Experts of a small language model: a variant of Adam for the experts.
Below are experts of layer 10 (counted from 0) of a mixture-of-experts language model. Rows are named router (the router's row for the expert), gate (a neuron's input weights, with its number), up (a neuron's input weights, with its number), down (a neuron's output weights, with its number) and show model dimensions 240-319. Each number is 500 + 50 x the weight over its row's rms, rounded and kept within 0 to 999. Numbers have three digits each.
After each expert's rows: "comes after" lists some tokens at least twice as common just before its tokens as in all text. This comes from a sample of Wikipedia text that the model never trained on. Tokens count by the router's weight.

# expert 30
router:517547582516426555516445535482398435523425482504614482489553490457521543428442532462492497581511557383439528478458445502484432498457545477547559468483490444490506483494507401506526475485454545455450532510442421553464420505498466465523419529
gate0:572418503536501475456453478512506437518404473522527448573508441507472515390579498430559443530443458430438496511464511486445438519463448468465493404476532525471435461477550481514507545488615422466494493460382503485544525465472399604441496580
up0:495582423484581526454516489581550574519524489479452534444462523558607470487514548496435561545468387616555481497567582507560546551564509478554431489576507544493448552514580543510457392567506458545527571513516469472552499560504482515529592430
down0:446491506395500463468516442530459543560570547487468483478511399549498533455521456437539461512509464572582470492487578568411564441460468500479466513465443521479479586510496500496539507440500435474514391535555507479638435513455478510463506608
gate1:492528536570435493498424559455433530457432492481570452526569463398528457512435501511492557603549509497525663518553366451589435477494519434562459472443494478503553498550542464483445518484477489400540454503473516452479435470559574544578435475
up1:481496534510545552471465589472508515517507461463592479511540408385495445492460559549441474621577532472461644515500391482524470540412496521536472496431526475525432515523498463527475516468456463429463476543452496524544405499566515522455462426
down1:421452553504461515491509563466523490610474483472430449493493482484458469498397432505486500555448458467544477562498496455412494558504470498479570495189484409486581456495524448506498518350477436450484476479539495544493447459469471512509525479
gate2:530535583532445443523565530556505431515540434436570391468484499481560517348406633577468498540521512504483525472480451487505450428544514513553491565522504365534493592544525504489551544492473540538454470407514584471429521572561486532451405543
up2:451490466481524448493494500470442493417493496545482465515558528383454471541599520485552476526422525475494413557547579611433602476459519516508524571532416567543492508419455547540525450412423488520524504532542405521433584450517460456416506537
down2:403509366504488488387545476464487449512435420499454514423534490496440577529527491571478516514567433425514556441496461505479508526489500483502449482652432541545420477494492425620554560423521441502508538493524506428494466489497497513584463453
gate3:529507405467577519529541536458471534532550457531480529529497593513547562524579479439479606531453546470475575548437521503470379467533440444522533586538586547485431543492518465458422435492512538558460562425458489500470428485503433500444460472
up3:512499510420555539523515577509549529483482515551499551536518544556529542488485503461576512481572451489495495472505473503483497515490390427489526530490465501500482560504417524561463427502559516497465520555511470477516584479471466411420591519
down3:530506466581485401522481501483505465480527509428484454559531402470380488480551519550458541554568457462447516431506528512415534553537472479486419506343478442508498489443469469442555575444542623471549473520569494533529464503407509486576433517
gate4:461609538518415426525569468485486447503500453477561443420551523439521422469445518497515527507431546453421550521465520431476464388466526497475486471549525409510581524496553490516534454538449469476450524485591560549490529542512510537542455581
up4:521540543561462538444517527497473517604430531539493539494514490581537498523449462478457569481547461479458489505460465451497462471511469488454507501532565587476439419528517405463445507584583500469409511492557485510557485540527461493478520463
down4:535570463531496449473524553634456434481489553523503578442487549476498553433513523506519499510489645602398495561481597556555527469534533497556545456406455320450447563508488517416460475476500564466452552437440501522547560516500536460503489523
comes after: "\n", ",", " and", ")", " as", "\""

# expert 38
router:556500486592513503437546463504467561472530631433542559579569533464489620487545525511508524491514400554537532581467456475464488554444403516426513450510508464505541511528538546558480571468501554546461526417489534566383595523488505456573486481
gate0:496489435502558427504568536537508510518469481448487558435527592450528559477511464464491378483464437482394493588479519424505553503449534531448477388550545456448509475580546539507535574450474452459431520415418502574546590482610488517586471494
up0:490503540523428545439499498505486505424364563455531481517546444421488527511422539425453456569386456538424525535522491441579503478522423508452486419529612512589508462499470510507437419402475498541590567527497437503442542494495570521513505472
down0:520516498480488500474549580548556525569537573543496457470475518418580503610406414492542493605510525583463576528497529420390557489409536595591398489593481505417523490539560537414521464467483478445507457514525436498504516456551489435468565466
gate1:453502458532475450520499495473465520415547445430559532496531479518510484476471463490471472528515447533437578428448546554532552546451431466488514491548470468432552364555447570523514512396487515463502353487517458463544521462520499489495534460
up1:489513492507534458497463603423520465462482496503545602477537541520566490418569495485489417537454555568523563530515505471508547452480547447550480466454548506458544481603541515581433517488576567494553555385485540479439478520442458550547484481
down1:555511531432580542564451454495528448544521521485512477514464577461486597534540480506478505453450513461540547535512559536564449430466459489410463408463442416493505634453559549490471498494497494514529444596589521545552595479467453480484475534
gate2:453411593522581457578497433461528508547546561432522584502436465454515497603442463551487432598553490548603571462533468545460560482566557449502492473476492457575502417478498471437512515479470431533394519499419477493505522501490553518453459494
up2:460479557489487512557565493487521521434425511482557449530377462426495555600513533544562485565512489452517481523470528480467536527593578588582524489506467517526505472482533505488529452479444410413474564506444532582489553568444604538460490459
down2:532517479455517480403508572453452487448439408497418430490536456488486377534434485459453441485506476421519535474498540538508583539603464517484442449533523547461592531542499533405457522514539582448543496472409531507507576539570520411457554525
gate3:489525432507549494563537460448437531445546516431521588496462600500501445556472545515577411562417515541459518467442543472458469467451475453473431467507578465448532547577479545494453532461563496482537425447443490521531434525467514520584366485
up3:492495462499512548518469534415565473553451574520535542442528488510442534461530425539495430516553490462501492456498484535533499540460564503554515478535481535417472492459512571506522507622423560503448469537524556498498630509522445499439534549
down3:536486492519521431509506477534486451553428548449517455588509418488456619486445604493459543420536488519511503474462506501577461439528501441472434485658453502542496463515483488556530543489537510504471528453522517480485398475529572520570471497
gate4:560495458520596404521546455503445544462476498447413538444505545521482385530400460512544477515492475489520457407531591493522499530616457501396401494532533495460442441562452453475586547517572442554516511498470491511478487507522568558587478515
up4:505482586496558437482591489468370501504494444438481505493410501478508465468436505556565523414472543493486541402467481527493457490496490509485476550550518443507468436529478436524505618445442511541495485543522418551547444524533495603508471546
down4:410410464492471518530470350496560589503528403441499519478550385533456435525534453522462532435483524574524500466516494533540550475490404524517530540375496451593439489576528485544393508443412489520395507516510569509465454543417498528489591551
comes after: "\n", ".", ")", "ed", " on", "\""

# expert 43
router:588448520424563486554498498626448482523537614483507493512488577609520552551553474591461490569529510468507472558479540571447428496552473502546472583593510413487501549453444505505527425522444428526489444575512454557463603512495566479540446530
gate0:472519551460575450484519405509475468396546524521427534536511477481480451500530477530402546497506362505526513491402517458455455395562588467557451494433565482522553468477444563511471416501506437599442464476529396512428497509569554448501508491
up0:409544563441512523580462481452554554500480530503549435500406509473557606386453529557538442556473474524513459455534519544437474550458600559417434579500449538549446515591513439514430508500516494483536425489581497458439467447482556431480590529
down0:509483496459522454528504545493516536544545488512536481570492485561495535465475434481517478484541465514455456491516512500555478427610540455608418461443556498488562519492504447419495487551588489564506452521493490563428551535489512358504478448
gate1:528518533446538506553527462520425543548512523417467437467571530585561500589583443591513465491460547526606495539433494525532437532500444590495559489560528476508466597393395484489537489604508430491407427505573455475435575534512538510490437449
up1:514443426572490463555466488480576507434499501577585576469533483498537591497416443467491462510558526404522475485584470479512562510533545532470513508485568554493492482609547523456563574454474497604473580436371542497403497404468456541521487512
down1:592529534478454480532551591596547536561491505598491522465564553495589480462519434513635459567481418535508444616496546589519454472544535564479458495493538526496531524412463456487530497524542528472528509612469543494543482618520432537472509517
gate2:424457470499541448500527482518441477467508606386479553586492551529602585463593422538492484560524442568467432494529466519416468464568519546533574497609481493447444533523532458579444475493521502577414433501518439581539522476490539434573478452
up2:485506506466445536559569556509548358514500478531529522546457430458447434477387579529533513455494522411549576529553502478545493490493460590444511509537463480548557400492500518439609477508408491438514501450542548470545523540543428523537492584
down2:491543500521476540462553571481563523508482412560461471534503397576432451601490539483476498434441534491473492387517539569405531561509542519462527546417474591537514570510453478521495508583431577417530666498529495512548461519560492555494456534
gate3:521541516469511576447402432473444463492459491567626505495568499553588582501548484472558537605505444411492533543512460544508539471519538560564449500613463545494498512486533464437368502527542492569531432546412481535469537458460444413478483456
up3:528515476521453490512527519542446542569485484554553460559576510564570563471543538548534559622440496486474537553486544467470491510492529540497492556566539472468484504434503460487454520579531495604515437578528443616489522503449441558522455427
down3:534574511499478461511436567573509473497555462486420627479494452487517441402458501523574428434443562576532459491490562473443486530468468456469493455490595445515481440476523586412613508483525566496460490507477433442502493471488424509621454474
gate4:421501492505476515446433571528501528507458524475556568429390474570536528475533524524450556507558476578557530466513395560448455501438559515552415435495475489455431531462493500562478523524444553499488480418515565536429483508537426554541431452
up4:498507491420458409480576522604510523464538564496420531449510462576509507575584461545553481519574496530600414482525500528531492436515403466549422545517461421375460488505485506526517426482491463542551521542532459528563467539487474551515578542
down4:498502470521479484454550546463489487439469481559589514490459550484548544458402498414459479549506518569500539543511555416518525501501494477486504534391456504608544486575500495511402421461535524543556524533524515480476513454475612485454513542
comes after: " |", "-", ":", " (", "|", " by"

# expert 32
router:522579559445484424437524560544436476454492531575539481539571560503483527517445528463481510505449436534535547548520477507503548468488487416507542626661570428608493520448469573559531424537496505366502478564488458453505516570479495499514617413
gate0:517503485497496591523523503534650411505461474480528540452537523482562422474542428474401612487604557573396582515582457563440538524425440541507465587533495499488395576479512431544467427450569509527579435436536467558488466467449571575476525556
up0:456523486546492460495550434439500465405410565510609500530499468448505484525467589517551463544501568574547524515466499539600564511505573523432495547470520492528409454597580551516537453568481463447474563482511420489471466546500478605495565584
down0:522549501497509529490510501437410514427495468466464557343534400504527432582469535409594487510445464561529481451460462491479537503458580492495536555501495438493468590455524533623487540525453562512488481558562629537522478469516397498491519463
gate1:410544446433414502585573615492464455580465493531587487482504538476410404513498406572434474476538522497457452399508467554583485479501594460487527516578450510539554538461446591521549551554559501496457569486540439558555514500503402509511571459
up1:505525507551495447493459519443519438462481419446492525510427477530505528483493564475548504549504460526564599514532491506471495506509464472437411439518526496516482519436629470451522535490476538466538519545521577515443530580454589556530477469
down1:557530592537520513554460476536475463463490498566463597561551642343574498536544560408548482446508505514480447520419562521519449510485470471530582445552495542504502428564517506459519389449511448496562502585564575471530475585484435476479448437
gate2:474569487569443552523466531520495602474515488508503519524533461450522469551458516490496477563504519457527495477530519511529511488477438527517424475511488469451513419474528482418469498489536578508481455424489525453562552440610484461468439429
up2:477519535494459470460528499517442496481570535454513529505556535420427473499436467534522539505444537564529490543464507551454407488408482461450493516520492432464467509554492489553571453519556469418473532492425473438466525585476476528482516468
down2:490448543468488525402498531466531514501405406516493517498444514398440435456505476551450546430527442518513542545597448472491499554491471471594608465585382627513484562480451460495518633535464505403541453476551531553517532476432514532525416539
gate3:519459485519612494524458511587481478500591516572521445511530574495516507342512416469473503496561556483387497515460459545450435479590477531496517590547556451545450544431495466490510465373422448511497433494526425514426469463510524410480476442
up3:331455478490532475526462489515468482459465460488492397547506445453512457481505514459537512435591537449432587445463463493481473460488513422528497491465462514402588441468516552544513453474441550524525567495507620527546477578546453463542512400
down3:478472535510557524469482540472470498533414429486435533499608537533523434507522563473488469478420550552490557498542523461424561442397530413551546457440481440563482469642505562476589595539400513533564488562521493628477502470437465496526542487
gate4:573478509447548468438511519493465477471517527512478529564546459439498549537526404480513491536445440577459460476542506527577520520416490416570496458480498494566548487454555506512470541571512596415501528532469500524504367495522517460547511428
up4:519493598604522553495382469489574598551486505570442564516448552582541541453577573477506521547516510478527488568511472509420460612564505560594464506470565524473511566478463463482469538491464528573503497508624493531450537441583542478509423530
down4:500477489528475428501535509497531518607494492561445517480415459467488546583507412469423433481498491549578500435596519421399499485499483501442493475408460576503693565465529393539519545501394483440566488555554521503525491466519510512477455466
comes after: " |", "|", " (", "-", ";", "==="

# expert 7
router:500542557499524513454542495500527548470436446576530507537609495500486564535516533508443491497501533561546568508485431478559478526498564478555499525486513519530512498558458392583355432492486516472544458564514511511432544402426466496528497455
gate0:502531544500574494633505587494507434471601426462573460540517544605524532602487557510475432534587443486513524561535456463584416431515455469573463509457497513421351607462533446542524535478405483428390553538476526490518436474520537526451542530
up0:448533519400469521414471476556527533543478587539487451530484466478502501440555451435541494456482501487552511475545401432488439445580537529573382492467523493534531437508584506481432498505598504490587552448580555530462480476439561473498519482
down0:575546545502502506510445605490473495518588552456503412422579533497477531478467447491614515534530474486494483510492423513496445598480461560502496509576553517512397547540572562516546535499525490507491531559373513603498452501398532446545458506
gate1:547542455455504489481518482454511444503562422561552503465506529460569550578447563460453452486483632500537435408490522549536547560433545555446476454466546479434509460536449420517357445476495478420588372537472458503482506463369430426511459443
up1:525573476469544457498576550467479458474553433557491464500466523469544520504536572455539474494497546521563425450533527448557501447481564495502483470542540419490475457487479468515421437484509544489478422535513503514511494388417479419508405507
down1:446562509461533541520565471483521532434554462466541581574526519533565594539548543535604485605490492521626423499494522538533402510487539500544432466415490504468532478504420394516454498549531420533517510503470484445410537482540547502514475527
gate2:522464466525543449500485572523392453491476512517471533502548523478523464449506421485519516475605455446493503452459558570482546528595564506506531494551520362537555441496512557592468446543482567419534485493553587500541569583465416534487594499
up2:489465381509583421455488552502454571533507451508519399560550535528497498541479446526492525514521453472447536467483551549554535549530576569498490500394492446541542477547471440566494458476447475483450440493490517512490535472453407502493552454
down2:438420494513467523497530437473510542551445456490547380437526477483417473437503517588491547441501436459477496478465571480520487514489485565397506443603460536557506474559500566380569422583496548401463486525573466498497423514542440502424527509
gate3:569415558387491522458385532496612539448528463522505479520589538402497481499453528492521445550495494534475573439450526451421506560519565446472447552547580491545419404542451429466415495495523566504580463509487488514447548473451628472523536478
up3:500505512447442540496438507529501458607390533509461502470543479498426474565473585392463564451428551429442552604462539459482514459544451516508560494521573438453512507489536533481518500436520469569527560505594494429537548611553470563475475442
down3:518540534563486467564524562517515506563539527535447420483553570468539500477449470445463518515435484535559517527444505493607528534455497527474541463630523526544479546521546583448474461404509519500451491471553473451523580489521605554442437570
gate4:534512555534532469486527541494476488444465446531553506636485522390576519504460529541394422499465521474530546432451506461461523417493572543570522551495468484526512549550501519532471499474432453505473508558508469490410530529456476499530479475
up4:534490514484433426477521468496531506494532572419527573377445487612429498473539547509557502498541543526590419517499537583560576597572437487474491489419458543469561510415597505442523550481560544538514562420462537537470516547531571483495625492
down4:471470567539404450560478509430522473545448429507490415467586481533588472472413464494468559487511476499545503561444528505493541520544456497460578419622567544486488454432538590443458394508510472491500425493517557485507541555525478504506455464
comes after: ".", "\n", " 0", ")", "\"", " ="

# expert 40
router:520543466419368493503503471502425522472421492433418501460549402592454507529511531552571603444496486446479553420550525433489442523516548549476468511498446579536485463496504430467484501457559509534491507476558522507459431460498445447565545523
gate0:521479587449498477501571459502487468553485524511516430462469464553516430520432556544504542559440520502597545495514590543491481546456552480403353527515537505517496460512565391475398531532500490463542514499504546470535547470434531447546444523
up0:515422453513570556526428460488511454543534576549509549445583545507433504533466466444574456537513489445508454481472561470475467521542598478538515430429507479533433401562384458518568581535461473567503523486525525545507391474467440424569441472
down0:482478560469526558476371489617602516468567462481530491493530449446569482505493495513457474532522467470498367407590403530565535474452562584549413486474500568512540465505522502554510517464505554472432580495353464461458530507498492479569512458
gate1:487460546387460564554420438439482592408430497527461447540559392449519504483533544510458555534458502484442558430511547492506446473452548437476608417570471559548568412469460429490527511403510494437457512506550541494476465509490524451481491542
up1:548559488571554397453556506532550509554577499552407495501433555459484500467501520480475585546509515535533443573497527552505499500486439475513472586586507507469552587468544530539419472518458457481447509576530535447381529481520511509522395414
down1:566451479464552456537422432507559592455553597574506412486384446420499492495561537525501519509567406546556425561537487474467438521589468482461504571642522521523571483534385556497489398507354434515559564439570506487494570541419607474528494578
gate2:569476510446412555467493523460425477472481537416481457530535437572531400571434511544570431505558445394554466576480429465514423462510485609549430447491527482419555463532553468415470555532556406531380519449513494569439427482509450536593503475
up2:569563423502543488486431447601544604529478451479506562515527508511496457546526495541396505482546478549501410487517503537563469448534462439520447527562525526490458548491555519516588520528489490421553478452473563535526522487377426467518524499
down2:467459486504513477492503557375440521573418476485576502420519359518430393526595507577487519450461576499519437433490476432489577539408558551466515561491449540410407427601465442472535566462526550515522568462469484451528552499456540501464506472
gate3:518578459576539538488445488589462525604509550480456504536511446538489470472454493522460529544456506508507518586538505527470541551543501519597543486554498394496499594500409543541480418436478432533469470468464522497457563474428549537591443525
up3:543442504474482506476421448496461618514577543495529460426504499478578452534496510494559496405500427381505577551545463417502484538593475578529517533447583554570494552529448448431475479387530542487435467527431463480545394458572464393498528523
down3:508472446512572422561481562507477514611549424532564550598420562532412451467588505492430475408529555566478500488643518466516505535462542455431457518493465456456465498599433528507469502532489475464413456535545428495542489420584524544482492514
gate4:543438524458352545516458444473472406453465465573485532558510418440480503465390490427506606477400447485452496536549588444461470509575477460507514506482553518513608517528356396467507415504556506528560566501551598519530461534490445555547497512
up4:474544472538579597493575501506543522557560536520448470591524497541548503543579519530458468507573518511583490517460441553589458513474503468561454479516507496456409493477590655515411591540469435505436485486498461491468518568481550482410568465
down4:524513532437466535430513376460546603485460479528468561514472504566473542508543560464491439438465525553515560469556578507451477518472478501560491502611513564562487443491508526497394400460601534573552510517449591483579531457516513550501496557
comes after: " |", ".", ";", " (", " 1", " 19"

# expert 1
router:488486532486487528516534472454536598493466561531501606540538535536574620453534481420461485446531454487433452572546560457531473519515541510502643572645536590484589465470436599480459459535557520572492513518548494384444467498537518434455514577
gate0:504422494507528530513526464503517532524476530510512481541516439601558623526510496467404454585533355413401493520490570512591441494528452504564532498515499619502573400431453570412492468515435497587482544421506422455467389487594441473499518514
up0:533554528647483522546496581561504489448455565424562559389509525508499523514491494410471531538500655436458496539530454448505518509463470487544424465507513520497476538481563475532563539459467568495566540509424551517564568424381464449421452461
down0:435520489524543517498571461546461540504525497458541402490465564460547453446470520509561549498541435510388455560453489529483537467509561492473520489555500512477495509494472539500393472517550488449510475479501364430517421460491544540441517469
gate1:470378467476549515535523555431510532538513500472582620466444538504512540465386488427558451428596557513470512491514537430548426502445563523440610469574524515487458493500532587483469572536603509497461421518491466443471586600571499442545569543
up1:452515521570430493436424557522448485556451477500428447427485507478495507592513435594526435485490557450555518491449490422494490476423427512472443493530445494555519544554520439573435531515480579401563480457467512552520492539459538568457486538
down1:499467424406469491551540488508532443543484416485538487549475517515520450574484428553486531515571426508511455614473523507547494579559460505529406500527477557571546494487546529432500513527567512435537491413544450584600568451490350482521506453
gate2:508515564474500424548398542583442559502539557460503457411513558459467568590560516531527533535472454429447520484504428531533542495460489502502497384497424476527438526599440561444560481481540575533494510550553445522519543442507500419454522396
up2:507543477419506497478486524469412543553502481503522467469484442430552574445404522476553424450528499564481543451556509531399411500565632528621544504539455511409470461510499519547434508513540473511479463459435496493514558497585507450455502461
down2:522523530490483578498513427432400499437427488490575529534529412481443658550544481502482494529464434520505498506493541451554590577511482494484478490512545507565486556481498426499489511511515474434423560467448531508509518484511423587560484453
gate3:459486552475395444490579414408603468549428570510448484482470489474597504524544535559491451421461434466499447484513496450502569563551563588520465545538514561429482500552480561504496455482451474514380488404560495422398458509504596458428587562
up3:472512559482539534444446530421508497563487426501489536479571492550470517491417546488521539546526517485581569526451446449487474448480478436501580515572489474557462503540460486562460555528491428486500457448431501626518550511492628515494477520
down3:514495498521532453537530486526504496563526547528595403496467588598540505476446450522371491567521535515474517478495395485516551519553549537529477484395450438453519515504511428448509414452482576501439385476445548547490589568491515539562490467
gate4:535481417458446574435542460548580513581520480543574514503491583501479483429439428439467531527537541427429486563455530458568462566474537508546641575478482543434580502547520511552496516535468507495504486543462575469428405496572548458397533555
up4:462525407507495505493523497563583440510489521582566435475466557477477542533565467441525570568500528504437453480410509601568457573507516520450554511456557562456541439507487470434416507518499513560457561605478449445494446504572473460530529451
down4:538525640509546459530555460531586552495479514511435526468551460499399483506447519472539568568670449435493544527472507479528510408510568512502549592440467540450493508503488478495423537535521515473515487518517497491493536549444469557453456546
comes after: "\n", "==", ")", " a", " and", " was"

# expert 29
router:521519559600468521488500500446531556380495451466424596482530515546504536442530507488517436489473448452536520574614559469509506485494486446515542493678469489526523587450439538490521470436542461512552547550532546527493453529501520515515487590
gate0:405486484390581541527520555506538534545511491524589491527438438493519500562480555470532535432497523593386544542589574468495496491453564534501558606467437551528497478453456464499484485563492452581489560555416411489590430486554434421547580454
up0:517406608561547525477459424547528449485576514415510406477517437531458411593478463567435475487474420510490552461480440585517532520533495429482509488419558509519504559401471480476458586524522505503501492546503521547511410520449596441419431489
down0:398437425399496484435512407561506648419486426521513394432390610509538533440478556498593563480607589508454582462478468516531471476476566443513404521559432463507513532556520462499479458490491492483463548476439434562517577506516551545469471520
gate1:515473452536564461504554525488531458509542486470516518517519496472399533515489548589605417414486520427496449486449444499515487420507511398442545512476493450634462561477433487446528486449467454479508574517480555578478561465567519462555547466
up1:466372499484568472454470496466440561447532447445531505504482485438436562537460449442524451510566502548442477531513431546513458498489531504448567442519536456492504547545487424503550511487592386569517444560420442549457586559562532487540465510
down1:507452420470504536402455580498457447497619419560480567582492501459459477518438541555545516526497501466544542466545472506380528508605435550574411541467468460445535467550540439527545643593471491481496582477430516522505454510530497559539535467
gate2:538546612496536431464513451414544568555471530569506535581430481556424428483503553466552510459408531482468602535466558424469431443557448460517486564462453533565458478482481437504471474495540492567617513506533511500449478486472531560498425601
up2:486449453478520547414476479452479496450493424516496503612565507385493515476441505493476440490498480558467518390509435426491534481543527530496572437529564444443467485571440543399523552457534518518493496508549491474522525546576430433551473504
down2:496500458390476602447379462584600533649544506515448447517615555434467487496448499543553533471560556456510543517550519452520635435451517487449449511462523564542461576519459449527535457460419487521528553540484521465499456460528526480528615465
gate3:438501553548573514510488485537530514463565481479562509455435533519521459479448448377403462566436525404456517530574574538579506368488438471429576547478558468448522589494439514471600502499527504490410465518459526525507544484537466473404414529
up3:538524503504553433476502490481406545471598540495540420450427509508484446514363498441514525534544534461515502493504456456493467438435446414565508491490563511497424529523575466501520478531469426494471566514400475473544389547586413503534467501
down3:541468574518499483482492437481457437490447488464483466469548608436500422519505525489409591503439463557484519503511486555555407473505503535511622513564465490575490525521518493466423470509526519463415499533521384522444528515534504485439505491
gate4:491561475509601553474466468537474507609466479630589524568466488438492539492461557487493527472505486535480533526527417483522514498528402547530516529455560471531522530503515371544470492517418458489556511521478535502459503376599481511567462457
up4:528416476519470535543441509461479537497619520452502555568441456599404424453505364549509471561552597528452475526565520534460510504446481491427549544491453476507520581417505482428543444483495431345498468547551515486453390365478550508500473450
down4:502474488515570542536451566473490534541567444481500546554569378470439516493436495557548543462562548491390463590455387524509477547564584479496553401377434419507482466479514533466512521519511510442502493466501535510548436483484492516511518514
comes after: " |", "|", " /", ";", " his", " 1"

# expert 17
router:495535578526492500561509510483476561541509543455561590511491599520571590458564489463465463456481428551470476547530566476516507497498496510522570567622484500553494512423419577521430519530571568444512473521565490525479491511415553451464555516
gate0:582504482454497537495431475470383547514449428538460526500525421557418501568506498558565537362578532434469525479490530486405474549562516569574491505491486441530484442450461471440536540511526535583412557512572592500379629468507495470512493476
up0:534568565506457495477440429418543420422453504538448449576466514461465505547523460486453426472352403540543447417523622502489495553454450466484482457463423441447590544581439500417481376518500521438485540535558561523393524443502514541528420508
down0:549420578468482530478541542488545464487451518474505513487434442517452501448467495507525498439523521569466519450453479502495483470554504510486643543560499491504458479482514512472531524418507464476439441482460518455532424482452574520506458580
gate1:527485483464528581515435449507487538525493596538444558526532463505479469452535506450475507474425447520481509543510580548491440479516510528516568571420486514530486477424478442531475427526549496436587523479508586560540464522472530513521480595
up1:460543550471472423529510512493427536561515557432417515442483538530563533462486423454476511529430383471451513526515576479474428461428494509596535546554425466515491516478450571511495458597497493493570520518534511461426542470469551462465466571
down1:498532590513504474489513534494428470513505421489404473465451555483516486479522483505506453504481515523489483545481730444572503490474562582501480505588475543504484464535478627505509533501549520369540518524452480495512556503540498464476407486
gate2:529412480508423555541576426450445527485514546401545533431462478517548508471531513502527442393551380437499459540546538507460535466447578594426514515499501530388453511481523473525566538421487575571509409457527468522419552458438638420491601527
up2:506462485525495526502517492414487429498508533536537488538520442540504510460413502593485492556505561539508535456479519527488543494492541460529440493456444429532552441588427492505475500521397439447401502479444560453574519551475407528565484501
down2:538508471525446558479538503459519557530548455480517487534489460509547453472548508554458511405425599534443469302571574602494590541461462582530523510475429531496449499556536586563529504526536567499528545455477553478611508606428463546460543504
gate3:486515588532520572486422484447512508539499415457505509535446504534500518510497420449439442511452477605443530537516521484459431457557496464559526558608536446533436552522434578542470439489424537470465502535416531538524506599496541540565551486
up3:489518546428463454474450509415581476488551480439478412527484497456456379467439526554595503516503438522569546554491461448465448440496428515570381529445538418507486510570514494467600497520433417445600571452483531532519524542479452601481561526
down3:534440422467553440359566638486509503393555515406505456522645500562492459465452465501500629431522457378459498535465579417510498493541484413470542559435440488494507448532474499579516514601463452472470495473511427498468483442478512456470471548
gate4:535528486512489550445520544544488513488471455531513477455574581524494486493481446578528576473552497502501543534439570472485481517442446523479472604397385498544468477493530413558473586552516483419617556519508557517414493445510505542403512569
up4:408474548500501444405524475485477499548530511523503488425455500492453425448399456503444527491509516595517487545459464483383541408537530446560571510514569550521463438444435511486458521418459431542463444488430418500587502636541489549556589481
down4:548413520383461458511517492478627435493494502568571504486501578397459553443485481572438510527512483447400418442456393536424511537486486471519477499488513502552563472550497462511413461548484450537474485421492467545478530551474509491557515556
comes after: " |", ".", ")", " was", "|", ";"

# expert 8
router:508595541609453409471586525476511549543431457493417516489481604450477558499461524524546597481459487506559465481491559520500493412494415489483477528538401447494487455469521469576509459444421454547435531479559505490512512492471453590512577554
gate0:527520508542472482509566514548588535520506580481470493467494501485548538515511490608506481483481482431574516491442552578543559559551481500404437490509433523554465502443533556470541439409504474523529563446599452502494563522497506537549467567
up0:457520520539442505469490455459552545452486546502562490545514530489599499522463486483525480523533428565449520520432497596519380518530525434517530519571417554445402470515468621425529459497550496477483515427561544446473576561522506569505510522
down0:529461481491538553543503454500461478497409531488579486443458496444465531431617567549575482592604481472536478568486527530521450511591455501415495541376480444463518582540448499435535507602473498427574544490588573504543520402467512437478457537
gate1:571464624412582512469515466447476604496543476501480545515522520405575525545497498465481424486529464468471454491462492470489557527580484379431456478510441515481480421477562486561506573592514484519502562533548582457511534464492513489488584537
up1:484511497472494515557458540583607493539466507504565419522500481488496526483508465533515532476534429539402467496544468483546472451423509506581457513557554510581529528442403478464461469512502471555504509592528451543504506526554450492508455447
down1:453477514502497458455607562594519535427497495424476483591563506527487490552417571516395532538457527478533614552478444494512504515463593520529430425485450479368525472473483521497608431486553530519459513519532463464450548535482395456462529479
gate2:446551552483494510410515496509460458444476522607523399434470448470430466518607460509549530479585497460591451467535516441586473460534498512451495460538456503433540512515477440406619503593380498502490572507488517528462452443480503496530542455
up2:475546591467488384520588518476436499517558486488561457444430554426490518512487430546525504557523483470587441423453590462484458536510482560569467554518437530496441445448555506481478488544469439451486577464526401533577546532542544518485470598
down2:481340509514470475508551596537477533425487554449462451571491484557516437568446564554474573478583505454484574532539516417433468577499474434553523484456485532484506536554460533495505525451500484474532394429498500454481537566613523419469522500
gate3:591437475473607527527524530545388417493547553437546495516563535499568455569508503532431509591493576475549453385439494461520494539470518422489503452466504512497527507585523543499401571479507505472515500476539488432576409508492473484454507480
up3:504366544440497545399385375500513443525480498567441591485516521535471509491410499503544557554533511598448551443584450569407534549527416488531539597471553509489448465512423459407535598469479592441494430528495485492507520416568481399457551498
down3:507526548429545517538441480524402458556551547386501526542478566470483544487462501492507549564561473533512456461447554536465406483578640498532513436459513514410452473507533455563495486438439514516529499518462498535490400472522537598487491498
gate4:516499551578481423450571522511507551537519525538446520477502520348521392505457579554474553500432485509511424457509569472460476450487419569452569385495494437506485454519570567435506490472450529618535520512512412512501468526486427559580464503
up4:531517483445550550563483432569557454534468437489478418540467456584500554469516434467474417464522506497590506585487417520575549560457502478601456542395563514430526556444536487557404592527472489466461518519516455453518581542543555491499414469
down4:475479537556437568556547489526507556538444507546458490477549445525439620428460390444468530484535520504546532585586437542485474460474515405562435551534453528465583457468422456545551483518486512418490547424495542534468523483496489448588475436
comes after: "\n", " |", ".", ")", "-", "|"